config.yaml
d_model: 640
experts_per_token: 2
d_expert: 224
d_shared_expert: 0
normalize_top_k: false
routed_scale: 1.0
init_std_router: 0.016
lr_router: 0.000441
optimizer: "muon_variant"
beta1: 0.95
seq_len: 2048
Below are experts of layer 5 (counted from 0) of a mixture-of-experts language model. Rows are named gate (a neuron's input weights, with its number), up (a neuron's input weights, with its number) and show model dimensions 384-511. Each number is 500 + 50 x the weight over its row's rms, rounded and kept within 0 to 999. Numbers have three digits each.
Before each expert's rows: "mostly gets" lists some tokens that are sent to it at least half of the time; "comes after" lists some tokens at least twice as common just before its tokens as in all text. This comes from a sample of Wikipedia text that the model never trained on. Tokens count by the router's weight.

# expert 2
mostly gets: "=", " His", " •", " Its", "====", "This"
comes after: "\n", " ", " |\n", ")\n", " of", ".\n\n"
gate0:507528500504546582388488519505461522435405435435522466549525512407529493438526448420396554558504438532576540544525444489495609500458507472562555582466494497499393463549555615521519470585467508571460562601462461547455440527588515551438403533529489495450522446491506463537466547508378462441547537574540455506616504505483529504450571515524489519464574508529552515542482535568505498513535
up0:405453474530639537563578439483447501493474507529565502469547493462518447514567542425535456498501561446388442448455490543430478593427433574565484512516497609538418477477472499466422468574526374485487540461540478487442529568564490516437465419499465548567508502483411520504581680505420544444445522440511474520512482484535591547529442483544490502430474466498481456487465426506474485446429
gate1:642596492510490454532481423553393549452544566478520511546467551520424531526536481384535512460500478517485487497450462556540532487550457538584445529427649458444417505551506438497439485535578618476642488503515495373553388488401526504469514461515529525472428532527425482483465529365480477501508445566521521535560509488490515563502530454399478586428447579597504558442462561582438447581554
up1:546607540517498592598515468514532462491520476513464591617430555508550544519521555428411516482517459513543479556529520476470500454570520509496417502428551447574573450470606526491420503505504486489468448514491496540529471548428496505544508525517498383520458508581431521505462485498529571515473459557486464518424475507472556449568496530430435504530489571450504478518461528509500437546490
gate2:491490527526468514487449476545519428488582473621517430494459477534444460523534448493404460524413484458525487512469452492478535644498467397508484583492524508478530540551534583456493532430446533520606540580402522556513522499482442518489511506493513561481442557515543463538424621523499482499478529509586481396512585473529486499503504520448498520567482522469541562440524434574467591448503
up2:503504454471523524551438491473559396489474471506627485465487529446555464562498422566591511494582471492467583484502594421450569496513492495502437478512488510461466512504533358580517559544482395496526477466526430493436442491474501514613430426614499545503462499628502467520502466421468512577480511523445489520464519409530457484495450504463446511565476530547520552472498622560460495541477
gate3:550455476442534554459414396513516437544482568539515514561419452433420524461548514420496493506538529534505388496489537519482592537508413532457498556544497555534479478604450539468500518587534601580395399469489486561430464543470511557482581600438553537515423474529534525490497537569511501487484417491585548410506577584472568478531424437508525536494527540439470445441525516456549503470550
up3:501440505417593563419508410521562470522447494496450378561510412415398445432604567448453490469535475446464484472470529472383495491432490510504359456573544617493509531487463553516595425500623526470516541481443506494426479444523577451520431458490596579495552497579517539475519487439510490509478528584514532468549488432511486477514474555593446525471527460504472496495556511524473516435638
gate4:543433411543539523525421571436564504426503543377491517482449504538497657520540502622508476489423524474503542502475522442498418518579438446428508487611556537498408518536425474489572488463496533457546508477525489486461487415409480521475447495496463471414482473487519518490376425540492546597503458456634488495429531389483560505521602387570505466516484428480507511515468480590594551499435
up4:508541509543459596530415466502513493502533435491577545532508509606478528475529496477467532458501533502493511551480566407493499592543468529500532556541428575421445422491524493495462513536580525451493588537488435462454553438462512495503529514470486605576574475438502396456482558498516514545531525516492517485453520492543571491547580515416549535494525529539414505510467447476503555494429
gate5:507547569507488493551547462538570467651594435619443489526499474515574533568452372526488419576527386563490487475435510479426558572429459492449492507587497538465520533489526509455477465446478555494465459503482497448493507496493445508501441464513547542556449513550432496616449565482502475497518528534456471533450623553521557403514477475501581535463479588555490507493490507567437518512499
up5:426506477472587543577420440487542478503505493507526486540558459598481529505430661519461444465481557554475540541465575418471556490483507480462537558536469484530481561567486487543519605567554460519395507537504429407600439521520571529374529594464469554529499483483571498571484506500508537432470516499493499503498520513453456562443505532503494430413526457543518454503548501571465529537580
gate6:500591462528444526492500373495627594402474461410483559423497460435588522523509436527526565515489511593520405429483467457582534442506500438458544610529492517581449456484478480433486439593517433547537589524552506497544337534544515447540434555399601415518476511387506500546468510456547458536541493482487594456423465556462460583532539517468441472501515484460530522531502589494600485536581
up6:478509495429525571533510477497499526589484554499588591532585393601465539492445542514468486498517439436524598462521576508487579503475425468553408454533507624427408497482460472632503501438545461504399458505549514480466469528428562565535532550624526526484537523575482453553496444567416499537521424521462500508462501426583630571537537494507517502528490565557498421427500498467489471484502
gate7:428530434453508521488502531549390531511469457469556429370486402518600506466442400452433567452460476531609563572563405459474496499429534438437477537510527538480504487557480490521496514620473424439484504568480527460435441470489452379515449436562504441626536496477492501488478500518492446554481536436466503465491449497446465498430553416428411535446628490515547411501526525514441549494513
up7:518473545551451483490528523548582522546573443484570570517487451464484483487521557627458435514464521462468539488448534465514515579449445557365463569527404576378574489474412537426529518472491533527431532449456473577590590502550479528478451504468413517536446577478453530478496519526407508526483502493507531524531639512521485497428418512515605513443404517609452580546350474456508530581461
gate8:547511442560430450556377567576590400526495583510494417514495427432539407431541527488542451563486487484512490507509412517546506500524505497490482489487441461518493509457555566522440529485581467490505439660500603512531437565520521559596476498466461514507540423529539522450491462455551470511460474492475512532373485531615526464526484495481496456524448575464514510553434456580416466475489
up8:467523529555530482567516506493518518477462411497451508511471467461528518538533510470536443577492570471600538358523420506415541519472529516477535541487586483556484435489491537435426514531441470573501518497503456550483551438483502529508408536603488464608508514400481596482521490553440447483501409515468394473522521457486463498489554551525462544556514430500560553431486519540526420605483
gate9:542562435468476614475481523579551570415528523506486430520440611443527534581478496482439566602430464534522490485471542470521502523502439498519498544436501470427428491549496476402470491477457521526451443535512512429513541528481505454525437542366479502530496544546591407524438544499402471420568589534486497435482578439529474471492482460476447499429457505458464402471407621466493391378439
up9:534565424421477464507531432501496570499486522420480496464522425595454492474480482532540484496598525402539537560464478532497477449422491531492623532549430444454443471453630472482560669393486444429510467530542426433542481472477458502503418485448440508478454400552478521506468456430572543474470538601566516468394422510437556450481508410503521515530484457524449487429461426450532522452502
gate10:485480449507509506569483503591464535537385472433432456571491576557507446493462517446471519509536525521574480503482532515401503419460535470599471416465521523556642563477484458557502618537462522544589493480504488440554487478481605446619520512569492450542502499532505548471438492565513566496500521521531506574516431493469485552472525452550519541527434501503521512543582530474564485451545
up10:552530480488517493529524576458464448533529475529495514513504409534464453472520444525475464441522575540559500523421528541437599435363493513531397612464493456536542462458526432476516612458550494500465381541523549537588456520521472464429469545468457574569521511467481486589476419455514426498479458514551567584504483465595530513402465541462513508393547504521465447552450472465564522500519
gate11:552542452440474557526515456462501471585520588548514516533470468490497500532442583507531482439380543460392480517417493515451508527435535534492506576513439487538495527518491518437561521490561530525568442482543580551579555582519475451580527490460471515513525448451494551528497426467479534534546467529574539490426525494477614556471519487511513451499498475442432499510440444600398453550498
up11:445574550521521459549533566474512534604532588528566567469500564502430528455474503521506489523449417548503481496452375587451442486546468492463439486537435483482534579529480589413536611439573530531508366478512568510542442586566476482461447441496423546571471540657500486581584423544567494543468500574574434533444486564523516511440482502522573461501511524410469465569486479507497421473487
gate12:523468447512589510505527547494428568378549514463509536519459508406602432402455467503364501540547506548528496538502544443545497523500569478526444490466412465481403543517437439455500550512490561514450556567560500583492470479436508445476510516592462497446483556523486478530500513490527485508547583527551503494500537604515574462509620487479451377514499494502510433624542509470535462425587
up12:490374444416493450476544593565446510519573530564540506521534524506537416494463554513491418577581511560529485495418470493533484463519541498404413515513478515461596525572460491481516474486504463501540503504512487576560555588494514574456457492560468494477499435485453487501427513469562519480469522534457448476562452487495460466452477465372514477478539606457551466544496459421433423542552
gate13:479467527401465530477409536535461567518548489583550513410426458471427514531507403458452478521487462600489509390519487496461518552532557509365502610497492537557485529486543516530598509619418491517549472512486511576602533538613456560561599440504490553444519501554539369436555590529492511477469386556474532439551520482466532486464566418480541468547523532473460524535530549537486586520512
up13:464449521519532490440512497380498516466544521562478509605480509540509515530432518509426590500444487525505513482464496476550520470453518458591531424519468464462470575477516439533459472510395524540506509474563499459534502470374540481548542406466494443542519528406488420521517568425460586517490528464524550534423391595579489463463572412544447496492536508489567504543529461600607461533462
gate14:468511521540519469466502498483463506505492485497494642535468456511539550482567455526482550480519514462431569405488475512487516508509523416383408522538453582508523456567523523421488453433548574550521500550427540449518495588472589448520537532540561505427552521524514563472500579508499465490557395526529496496475501445470538492489509458431550508569479517515471510512508544433484515523602
up14:463470529567449438432571518484469490514507587540517489525491460493499463418486491492432538462501551554516456638532540457457534496469518548542507559394509519492500345506500498487491499477445468439519523483517598479508451580442503463452432400611462517550405446443518570389567559562406509538450539600510490493477472527465538565454586574474575504495441444554510481535526482526555592513419
gate15:442456453557518477486465563559518554537493547446480512457567504467442499570559472499508579584402489483567429501571443492459514514427517531470521517596459520510467492470481490519526473564572536529420536514422492541406438508549426452550468443478554472507415610399441481528453516519529487473359553512537487578499413531503542435414600429416502552418499507592616437519567500533466487434512
up15:514469420466547423374476525473488500496571455499612481424513580458560575436460441531506530452476480491614529498474490458460495517565576563456493615432493479552475420498478451432562550506431467429508536423588647528528459512488495555504401528501477448503576444475538443552551542439470570464629393518586433400527455510512531468484512407539477530442492504548497486506513485570497440514500
gate16:517488542539523438480513455558488576506562464519435478447542442530531483602447448593427509533547563581518429419500558377581568522559483540512596530414474488477436461496446507491470531500462473419625439501500513516442485558494542497460514432521478524505478534618592489540459560459488443483509562504431621471595510452592431476510464542491404447469534551470482477491603497550520495464438
up16:511480468420543532513495551462538502491497482470512544492400543507449564473572537465423487574532410520399530494534435562463514475476573492552490471521591506545573505429531489535489513560538482510572494547557580491504486561530536564493500507506484478465495567421487506476518408455454479496581529481560491459570444632612548484448490468510502488374469501522444463568500496452557497499522

# expert 8
mostly gets: " States", " century", " football", " million", "500", "000"
comes after: "201", "200", "202", "199", "–", "198"
gate0:517473442503504525609430564543597471503476416526471489477522467558474495464475479577511460556487538463517491429486481433573446522491550532518518487474537459558498469534470514569436477548529503572535529490482501538534469521509440500534498442576483551497511449499451457537439451518487485554477550538470482472535516528504401515509596427480533429582554494421525534474531528473540510523550
up0:523402483593532490456429402490472382510603461535559534381479535466511429497500498514550461500556523548424569386452528495405616465478515574554589435523515534438593479490572523619467508444517452513495626557556564483519466518544436489480584506466490443547491456435523554503460400564561518493493468510536451514572522437490514453525467448430496589558454539479513482506437443494514553614514
gate1:434504515463501511444460476464507536537440451455443581485421421478460576425556528562497474366513487528500510519505517532450497477477425555525538532534487535458400439380500537516523561436433506403508489478478444481521485458400463409496505553535508539612508539487416534488512549493464460525420420504437440558443416507478474474454592436483526487486506540524570561513498589506482449519438
up1:496531515540584447472450558612573521498492447520460546555524501478506456472497493405486484466583529503527424449454436378566525460429486457561587511489497499549385482445520538580491558467509491512441535451609442522545520401526571537488505395528455507460439434524556531463519567498536543634535541496494518516481469518460498608518502536436559501527582543607463416451396383492529558565615
gate2:593483514511554531507538518487480514528487491518537523457453472534459547541515486517476507566560394498533400480481483490476517525505538581526517475507435496520452541381473455637545470451533523580449551490490478461612389532514466505546461597445495477535522484518534437513409523544503581491466517531536500565493467511430538430551487541589479498496486429461471553628555612473468510586484
up2:516457495549602473485353569531486512470510528538611488567543477445522531443442528460504468466563531597523544493445531533588512408523513514522478474436574464473498526549466524506538416472505506482513385503400487499484525484468522452500471555453437525500475472530513505477508557513449388450438496586495503521434551441573470468533467585489550528526458446529420526603483516451526475497499
gate3:527469475499493570582578528477528459519560484517480506504543589428537497550499462470460496546409542456499508537510507476465439598452569557340483424485622472531505460520574490457584553499491470522624557544501330482552540553564529535538496518515521648472365495454498479435489494431577624458433492422554432599457472549474491532499566446410585470553508465524456495418523465483447548554460
up3:569564492489520548446561457534510544580527595541442437516454429494476652549490511488541440518460574588555527534446510471489508447581501487477476541574569442431418383440456474566428459422564488471471465539513508401589548516472476503409446541413484514481398495499518497434501485472450552586545564580468560486432494558502423481505442403577491503526465478443502493476514514486553475540537
gate4:495367529586531512483414548478449499459546510551537545460515530500489563504442466527521488500541495496377548484409471428551498526512435531544504549434417588572489524486535479402580583466491420442520469469454546582481499546480461370478502553491592514493504454509530467435482514506462513540552543508526496509377493464421423518497537446487496504612499476462520569533553486526550506423523
up4:498453460546485546504479507407542477416448464399503518474564490461553525562505490527475539429462542532622521509505526591510594557425552381474484458528501426476539531523504527582507498512434525505470597484470478548446450479475480586567459467447495493497558451455558462507508495475552541441507545479484577499583561483461499417451513552548465502458515580471644477518568533468461444453531
gate5:555549529489503421546443552524512575571561545481405464603517491431559474512446443527482498498490480530651449542523501487465601427535563476544515505518515446640487560502496495530540545553535397448452467469453439485531519513460457553454541424483499443511500527444456454462428563499598554439469454488592546478513508530516502397511421590508530531443624492581501540453450487391509395487525
up5:579563478415535490528436499526515428504433469531467456511424548490539460575638503482383491488574583530443442438467556472459486567489518500495390490493479518543449557461555518459465589537576487524634427475607529499559446440458483540529568465506407454483493514525410434463478427503451475552473506454527499512469544498494476558444472434502548574485451477492450550483369526530519450506526
gate6:547532443521494459464545507535435552438493589452505530499543479443432492354466495538555510473510491427549436629531493559525511465494477496452523438476436550521537541448517476514576557543425477462411449376505397510502547517416437496524472460581431517488500562457518489525438508554455456532380594530540518503572454496521492494509579511564438441525564420504439496506522349495453487501620
up6:502509527399438421540495545517536514469512523510528467447414476452514505435493491577432509511463385516439457557495572520492489416549480615476448522570545612538563551490619472439489501533495480569539475485472487478481534572560574526479418487537470535443503533474494517527430445491480523511465520642563493490444523544586545490439584596519526496486503445480480532459539453452520547586419
gate7:451470509511560472477555447488491426452558541528542477459379587367491488523614499430526493529498513474537595547527417497406584544521452485478555577498570451577453538469432524555482517581505563452493523450502530479523498474485518553449447429553456507434485607431472434509536436398546510583469444532481444435516460500417514564454508495498589482570550480484572415514548384543553500458530
up7:477490470547526526529558537500516486485540460457498512528428511549483502523475482592568480500426448603515518557462533512573450495553524524490423507422481534487469528518615474468420513492521516601558487486402450437521481526504530533416509558506460405444492549553565491468490444460528510580579480611438486418539446476489504523524510550476530461544514446472556474434501509481544451600552
gate8:476480512538532475508526550537442454412523476526405489459505505437466525489427424517471506558462411552529519551515412537425488467457549561434455583539453448551551475541542511504400540584531431507567514555447462482530529599447509511513535450535544476459529448431547542575511434475504521558471405537500485395462604524532472344520638492423546448447528487450496470489440478473541539479525
up8:447548492481452435512508520553410499496466613563449572490498560454576444457515484518554514424527528501514479589472499529522576531434599425526456504397459533539517447512420474449509518521528568497462520472553506477522569505410564502506506514603547538516590504582511477532430412537438491514613489443442441516428499528542490480446536434516464534506493423444561533422494370556421451494491
gate9:440439507576482544412503539410546509529460526400434551498466498564520481504449429489497446604437462448513538453425473604520565415485544581528410433581607433476475495508514499482447529508469503541532465542468535551497568546502463559445427455475388537457480393422537308371533515475644447479499528452497481484511526474528529435527555503466586513533451478502427423427479486442502529530494
up9:580531498432485533473497526589490560519520501458496479503531521515418598482466559440500586534503446459503481488528459458418469497506467487540508509452493485554454504540447458407507510419443507521541523466482473528464447419448451525436499491413515510415439564484508512526508470514509338561453572452494522564534459615476486538486513506383530433448459539450490606521461519458496444524524
gate10:543511476536438507528479564502545517483480483522507435407449516515536530400467566497528517499558380492570526468550491499554406538507431578468508475426463485534444548484508480532445417496468574497472583420463524458519549610477497498425520524510472428452430455402506495476518506512440446454503608501493470482445496475550487457523474477507496537496539577470496531556489574480554450481538
up10:528488523507552515663500522451495495502438491590572429469508528438543571552575465483424537385543465517421575452464466469483448530508539490399577434472496444592426506545513529589490518572562551433565471539432489501545503521471510509520458479455463494593492460467484465400479480495485592507497525486430439469492571442533512535476504450444550592489495557597418479531531528456477477491477
gate11:471493475540567440540577469510523518533520540538504534561617565501576556467491476516441525447552493544486544475474463501529508485460508490590463499487495474482504498444484467456481442427601538380559562557539564498436520505538390544534502515429410549553408450428400512536470456498429506587590505471438479431594491494525496513481547502517518532495487615445539481533501460523528538504426
up11:423555464528387519536500432514533467526474538533522552520437445476513592472530532462485490540626439537582486404555544455435475470527469431431465443586501485508468504459487493381545465520535562529565509408521441467460530525583470486464557514485514500518486447516539477518522538509580543454504579552558490489598481537508633378510561523430532484493582477490461434481552482582515578482488
gate12:462465520556542473603421399527507512451565482475487448496525452479510485518565539553536476442437495445470492481563610489451595506468512360502566512577432542518419431537451524512446530515502569599502461476512580525487525426445467502482515424537455513579481475429511483527536430605416569450634529510571508470457507475351465478536461498546508469467527565489536517543552540558516477446479
up12:468597502514508460507461482416507560492448546537452473534572485429490512484498549518511582446542520547486481537508533553550544597584534593489499478499526431535546490442496517513413519473516477486557580587463496481588512471520522531514423481540564498477489547540441588511537407499423513535487481454624435458543493498446459528542485603480504440412576471433525507422431488615548491466456
gate13:406521475475408505542570541555508502494498434542570442426442450536403442360592452529483539505538515504569507492433495433584430501511453512509493516478497560526535624461472511401534526542475498480453433494445557462524494458493589518370473517409453478545512483534496543525547569480545532537477437491494546531434558479503566457459503430522532381456537468445433474552452380420573482459539
up13:610520541444522471486530613528601450483523573480524535556531494468427517557526419610434485496516507457604521500508441529528563553474426488476529495588469542519444466486450527573527539432469539558467555576478417508520482521535537468509466606479510425397486492558541614451439379476567538484500399418458466368399591499444481475541439473456417494500462484533526505520460483591517492448439
gate14:450485568543560551495497440402552559487504429543548498537541549527516388491494482464466480503483530428495519530399493500541512487593422457565492515569381396522539501530515580529416562475485470464435455507548505455539424528480613525549484441457509515524509527392533435436427432545489517581494406461570523434463442461474458510488574421453526344476502454401538548513402487487549624493547
up14:544517420486507485611477504480483505510581503533518447492523511427632460508508494542496485504552577548445588562445552412385429568421603448460465462491559455513400558531552448447489525558513455505546528547490519516534555527513408447455582464511474540565476604584548507518458473491427576399416536613582534517436591505505500455541544537431481516581502602467600504504540514441595472469495
gate15:593426466499600564447500475507436410428464490413472555482507530577441437552475502510569542564495458440590564528438392482481485478557437513576487435507462405565584562527493484551563609597451559510471440514458519416581542581441535523482535510456511467533462457540513584528506567513475436334468418559461454475491450527573415459465469550538586518423474526532532554551460538436558533484589
up15:483506458624489525579477519576483508616513565443518437510419491561394495584451472470380436409483527450468531515419533509440521458482457455588521451619563494477509549531510476507425513555420470548444479503514515489460495602428423548471534426481476487507465529555513507548508463450528553435478506534476446543486487524482460444496406500542503544497545451497497476572530511540572488436589
gate16:473359471482516427522437493550425445508487496489420489520496426515546486544557545490459487434451493564520380487590547468523463475559509618460484554532529443494528449465408563442469472466499488511425456437570444467545595522506616500548539385532602479473484461478487450487573532529535500511485455481521567551537525586573411593532554523491498485470549527467552524517438488548476535558479
up16:479512532515518539529477455498395571465468572539485476494524531473404537497502536510468535554460455563489445513464593513603501420411552402521368520534513520513471521480490467558523452413534584491494495459468435484438449535501498458513426609521519433489490570525451505544523440436466527520499419446483458479442542497478580454461603531529505459422543543446475495395468508450506472545496

# expert 12
mostly gets: " life", "ations", "ation", " system", " members", " people"
comes after: " the", " a", " The", " his", "==", "'s"
gate0:525493515522445493452447547490498470665476629513497442446522456557505481498529450619505501447586489435461547548565454494502547470439572468558515507474537499432535549570395477469484545406504573483546508523598461555525615501562440508499517454436440524531500502501500557588509543466408504574533556552504479444422576575445421563511448587489460448456612498453493548449472510505479571496559
up0:531508513499495564467509518536463603607489467576520446466544455515613467524576405446549540515497472508515484449493616429510422464564469569462529535464472548465469431442477498501386525461429449513387577455541521465495440507539514561494523600546616340583498567497508453464464511564691466551465484571472585482509548518559511586538443475596550608511429568539528516526580511478485440443494
gate1:547512558368487507556535488521524496615551512498485511460474510598552539478493515543535406443423444461576548406560432430522604391508557570531578530520466529424549461611452525484535509510539546476510554541485505486538443494594580489550508455462486459540516459474508458519472562398557493484527552529425547486443430497548496466516506477527502496468513563502522514493492524436544469448517
up1:456520435551532551422484557476483438486542504497459452520473500523531528529428431501528516513502548520502506566487542489490473494573534482528522438510549579506537427522523454443493572458480489414472502522605472528424519419550397500518489455475520546480498435521536623530533485484481411589560561423454442494552464474441457478635488480526505608535531463510500491546488421525520540488490
gate2:563517531508497425499523551508557537531513609459511483541540499487534444497522510512558493401569415501440435509402566575449393513498375433550512609509506444481469526577448443556477476506437516472487526595435520576500470486631561457479452523514522493451502558441507482562535487519543495517437467536529570552544430498538539459525483530554475562523522482544494566589517471523461477548516
up2:393412412555497456600530530438503452559482472608563459606494523560500469473457450518544491591485474562537397519515480379561376390501496541426534453519531487580549539468420550505579546597478485478443495481425545554520511485494529486511523504487473523488601424564553469359512465538441499536607568549394567496478413433470461467550488513560455525508559467543497574512565509449423435510595
gate3:413547430513450486478516499465541531519564479444495490474500548473460434447590583500471523458529479474465516509451521557512351494557498451475554378483442491460518476492538625487585550581411551456463551506395482513457525525531438445465628501475403493517525453503552558495537464463463546419465549542531610497514580551524491561454416531479498515432490581433529604487484476508527555501548
up3:479562455560490610496530495456516477453521498464508500466471543520477459609534513381558535507497437431471539558503503506654567510504442535543395492572575507467462477462551422508475544427532522409507478494485506480539530523548527561411425499586551516488486535555527580454461476494487470405485496455411465525436507485537512461483427608408457449575533501542428368604448538454518517542556
gate4:471421472468454571473524505503514544558489535547519475483548515447514533518493523511529474646556463591453470505470537444495480454422461513538501491484585348472474562598529571601575432467472563535549510575525473474494455444489464546463539514541478549576558437514557475440433519504500530445415535555455550463509451521592471499384478443467461509620471464502489568583518487530531446481483
up4:526512592399473481452464449487472561549554460436451534590430519563497489562579476476466492515554510505492637440480547497558462542442528431562449446453539574542399490519452515517502498461521443537439612447554537596528520432466466560521530577489446450475560636503468516406617557516442584503507494508487415552471494509436422592494533595474476601530432602547522616494515488569497537493438
gate5:501540513468446406476487573438484511587432513503454470474464523462558465493471543538530518518502501522468434481447543524526627538446516440586584504517518496507454560509459502404528520525504529634577480599465544413571530455443457556512557560426431448556463395406435511563513511414417468492481442568490559418500445594551445482413507482485528411537510494517460502540485456477513617549533
up5:577544474470537402537616569516518481514484428488491494384587550506452445486448520546463506546471479412481516454417513454469514450518414485456533512415510479389566449460534546588394473464507510531384412543463455541516427550473565482486443501556478589496463529548503508553505502478583591427532469355495513522439487493449425515490504596437493465597490515553443503635595588540425514533449
gate6:453441505442465523582490480472529562513572586539553455479581476510472566515551517494506531512455436560496556501489573597478599523508584447523516470565545480437537513446531567542488424598468511455501480507484418487422468554527501446500563548514519466531606592439498502452466397498506565479544475512525527487489593450495466400520497523452530480445564523501478561455531562472474484508527
up6:551495549424551547509493492547490483486568459559419464617466584458526537489506502434499451564486513584585401493511494454485458481519486520457419509535452403484484544502465450585456522470415428540478516551512493447458497498454506523479515432483464487535587506500548546515483443581584550510503463523483472407503442470543476425533590523501577492518498483438596522575473461431564483481521
gate7:482514587514521598504440471476440474439427491395401461598500467510474481542491532448527515518517500529557541572428538532460588480522391460490564492427494453503492520526497428488586487465499483472548465495493530519501563509539470488433492555538480478448518513503537450388475410494485495444451469528482452531452499494494455501608493603540518478496563593498415568479495549464500585536473
up7:540466504543415423510460537467445539468496502506523534502501569478628518432515495502456509508517514505489549489480512522471532418542494520600609597354483441556539463564487533550484549524436416528472504421537492565520449575461461535485517464514521438542481424445473582470481464421462501546636506442573595574507555436500523401508521548617465532446488497471575517535496465515590519484540
gate8:411415551494469609464478419504502450539444528479390518541502503516486536458379542503465460456437505488499440479526581491567500468525469469480475515591457463429493547545577527474476486456582487432512458487540460530486428493417576369442598449428547575484514529496510537477483469470480506490560450497525443499537465492496418410540537401537482485510602613561506534476477466478509509542542
up8:470366488522477425571530431448432520354493472491508500460475479550468476522455447504519502500489475469543505569442474496506523531529469543519455499458694527511513474458500541586471523538451466415479505550405505509526467473501465509533585415426509442488442535544455549470536504521547509523521542488522555540515550449410604434545542458508513539467499482468510459497449436488438460433458
gate9:494478549458526505505483516576467542560473523515569593434485468532456519545564387439568506538531594565523530433540456468506495519514470506576602555516502518545603578543514500485487480479537524502446540537460597451532532506621517471506438443457527550545524470559433547384497414533505563497447492413492464418471493536455453563501544388565455503476480470523508563465567505442504536460387
up9:521546531541442543479514442517503466503566505608520559532471479455544602531477410452463476502535469479579515441489544457516474477570423527439572420486367400509533501539469540461550521564488457610595547480476522529519507460619606440521467434421524564453468476483539473506508496411430459518452503547489584405478476524464418467480575487496489456482443592540563466549483539427478502508499
gate10:523593470524488554541491481452485499523490519564475523569483495409429534438459495592517499507477480490582405485507430520527469543515441505580502441481453455504530505568501558450493457584630528407526433538472546477608485454634514516406584496496455449425458556442462511407580541515427478529483542500562520468430552448484481531571553510525475476436510478473391463451457458481555491521543
up10:473555516546486554537561490547398529466535544563599446535487499545495497454531479415498537472582512436524485512503501487562488507566545567509541469567463561419381521470536544519551558569508431432580493560578527576571550471538581483484517439494485581560615466525514524437501413465489556531526425429561528373394429618502484547499556480549542554497503463475598562376463478542556544397436
gate11:522591446330517429492550534426428471487492457530477567484574493473453571453472512530481552527522519485582529514604466512468530505486521478577441485399426542559499410448409459532377550476477465510484460468544512534481517412510541528522476550545622409528485572526514580614572543469516497557450507507448525497517429427543548435491498535370490451534547515530535550512447574585558443637452
up11:474518565471519514412480550500530497512432433492481560475584545553556492538490568462386513478516444396437428449489502476527577448480465490476577494500609429463428451475582455476471546582532551455549507557540491539506497461497598564490483540486454549464518575536503425473541554532508493521570471449588504493464518481542524549497644542553527492558492520544551434420544518531525485475436
gate12:441483480395498438561468482477473458444416500547524626575429569548494508539510523499509524468496539500458481519522505499433585475429543462493489482554500569635534448502571446456529484493338441515456473485486598541426497520505426524470556546467580457459475591479585622503487493431505532578478531601498473484448577566519484407480459502442437497610501497537543492501527498588487453467486
up12:397541538535505450498453551437411534455521538486459500558483477620531474533507539508537520479441506498462458525417450450425522446471506469510464426492395606598519552533545477584558433547418543468497590516421568545492540467476404541545438515533498514555417476532593486446524582489454324488518476448509560549469442532498484395442528532559511631516503613487610499482423495520486468494542
gate13:444445543517473478513503588576527368485405411522527445515531535483487542513531538503496428454528519540402462572426484558447433480493512556458560515469526521491444551489438545494515519538450497505474368438493559459562508492600596567503534511461482467527435457538482551500527517517573472503518497496487470550424484574404635529499537389554571541405556444459586524491546586514526522578486
up13:408561414433479476505518565553535460450519382580439460508543528551435512535483519487461424555451479504555451533545567502553538566514567584521492453480395501559536488527513534496491432582403498569434434469516500443468500519469459391490579458546500441457493561488530544559507421510536575551481476496400474563562455542537479385525540412528517480411467568563532506497417502538587445526500
gate14:516475527467484470480510529477516505453547477487451606520480558577546471494465498545472481506509557424533442478471483615608541416447536513543491623541515497470537458458450413457485551445531524463525521391544509486512521476404520539561451424506446451540498471365643510498498465522480459444423459497489486510437492433502470558535486510572456477482497453518576540439493503457457428490496
up14:573544481514584509470553533549475484505480451470512555478586540563587546491482509562554544540461512498562540644463546452494469580519460480486548448504530416527468431509481472543532579482472500418546495522516542449513613605445542419529569475452478520493480477574495458472480574567501482558476513470538486530461532489474459389553531455456535486468440514445497472482500506442465503502435
gate15:511502547516495457489552570492612489530540420528585511493538459468418467487384507549523514546540434520483459499528459521531476559574517495524459646524452529552570515546513504443502536546407516550475466464388544466454494415503453518487476478430534582548438515447460611443546520525580435593502457506458573543488452559436476595536514453558581476488603464481484473449549432471447447520441
up15:511502447462424431536378556556445512476515457476490519511457492469582470512521479493445564487429479493421464479613515503571470406543366498630516601494573509509453392501479503555448574511565434570473396506456557485539487508512414541556547548546437576522380449482518396437555493546496570488505490504565469449385521492533461453423476429543472543492527566453439466450505459415515506450530
gate16:548434494530504605436542473461558501460536548488474575472501624516499498491426410545519471531479506586477501472425528535364518486477518451533451565474457456434536470471503486457407576475583513420532489490481452551508468435472528599526522437543581534423545502599566561550405468485441540443540518441488539549504637592501574467443455549454518585502610480467493518460479394446433399459435
up16:449430535557494519525454487513519450545510571579460561460618457448572603443499532474541576569499477446512492568485545580596522485454536494512502466475450490570417523586484417499555402460554512503496492483595501439461502464491524410503566555529424564521466451516444465441480509535528582543455501496523507586535505493486474502492503565497472538505445518513476428463512656453531508479517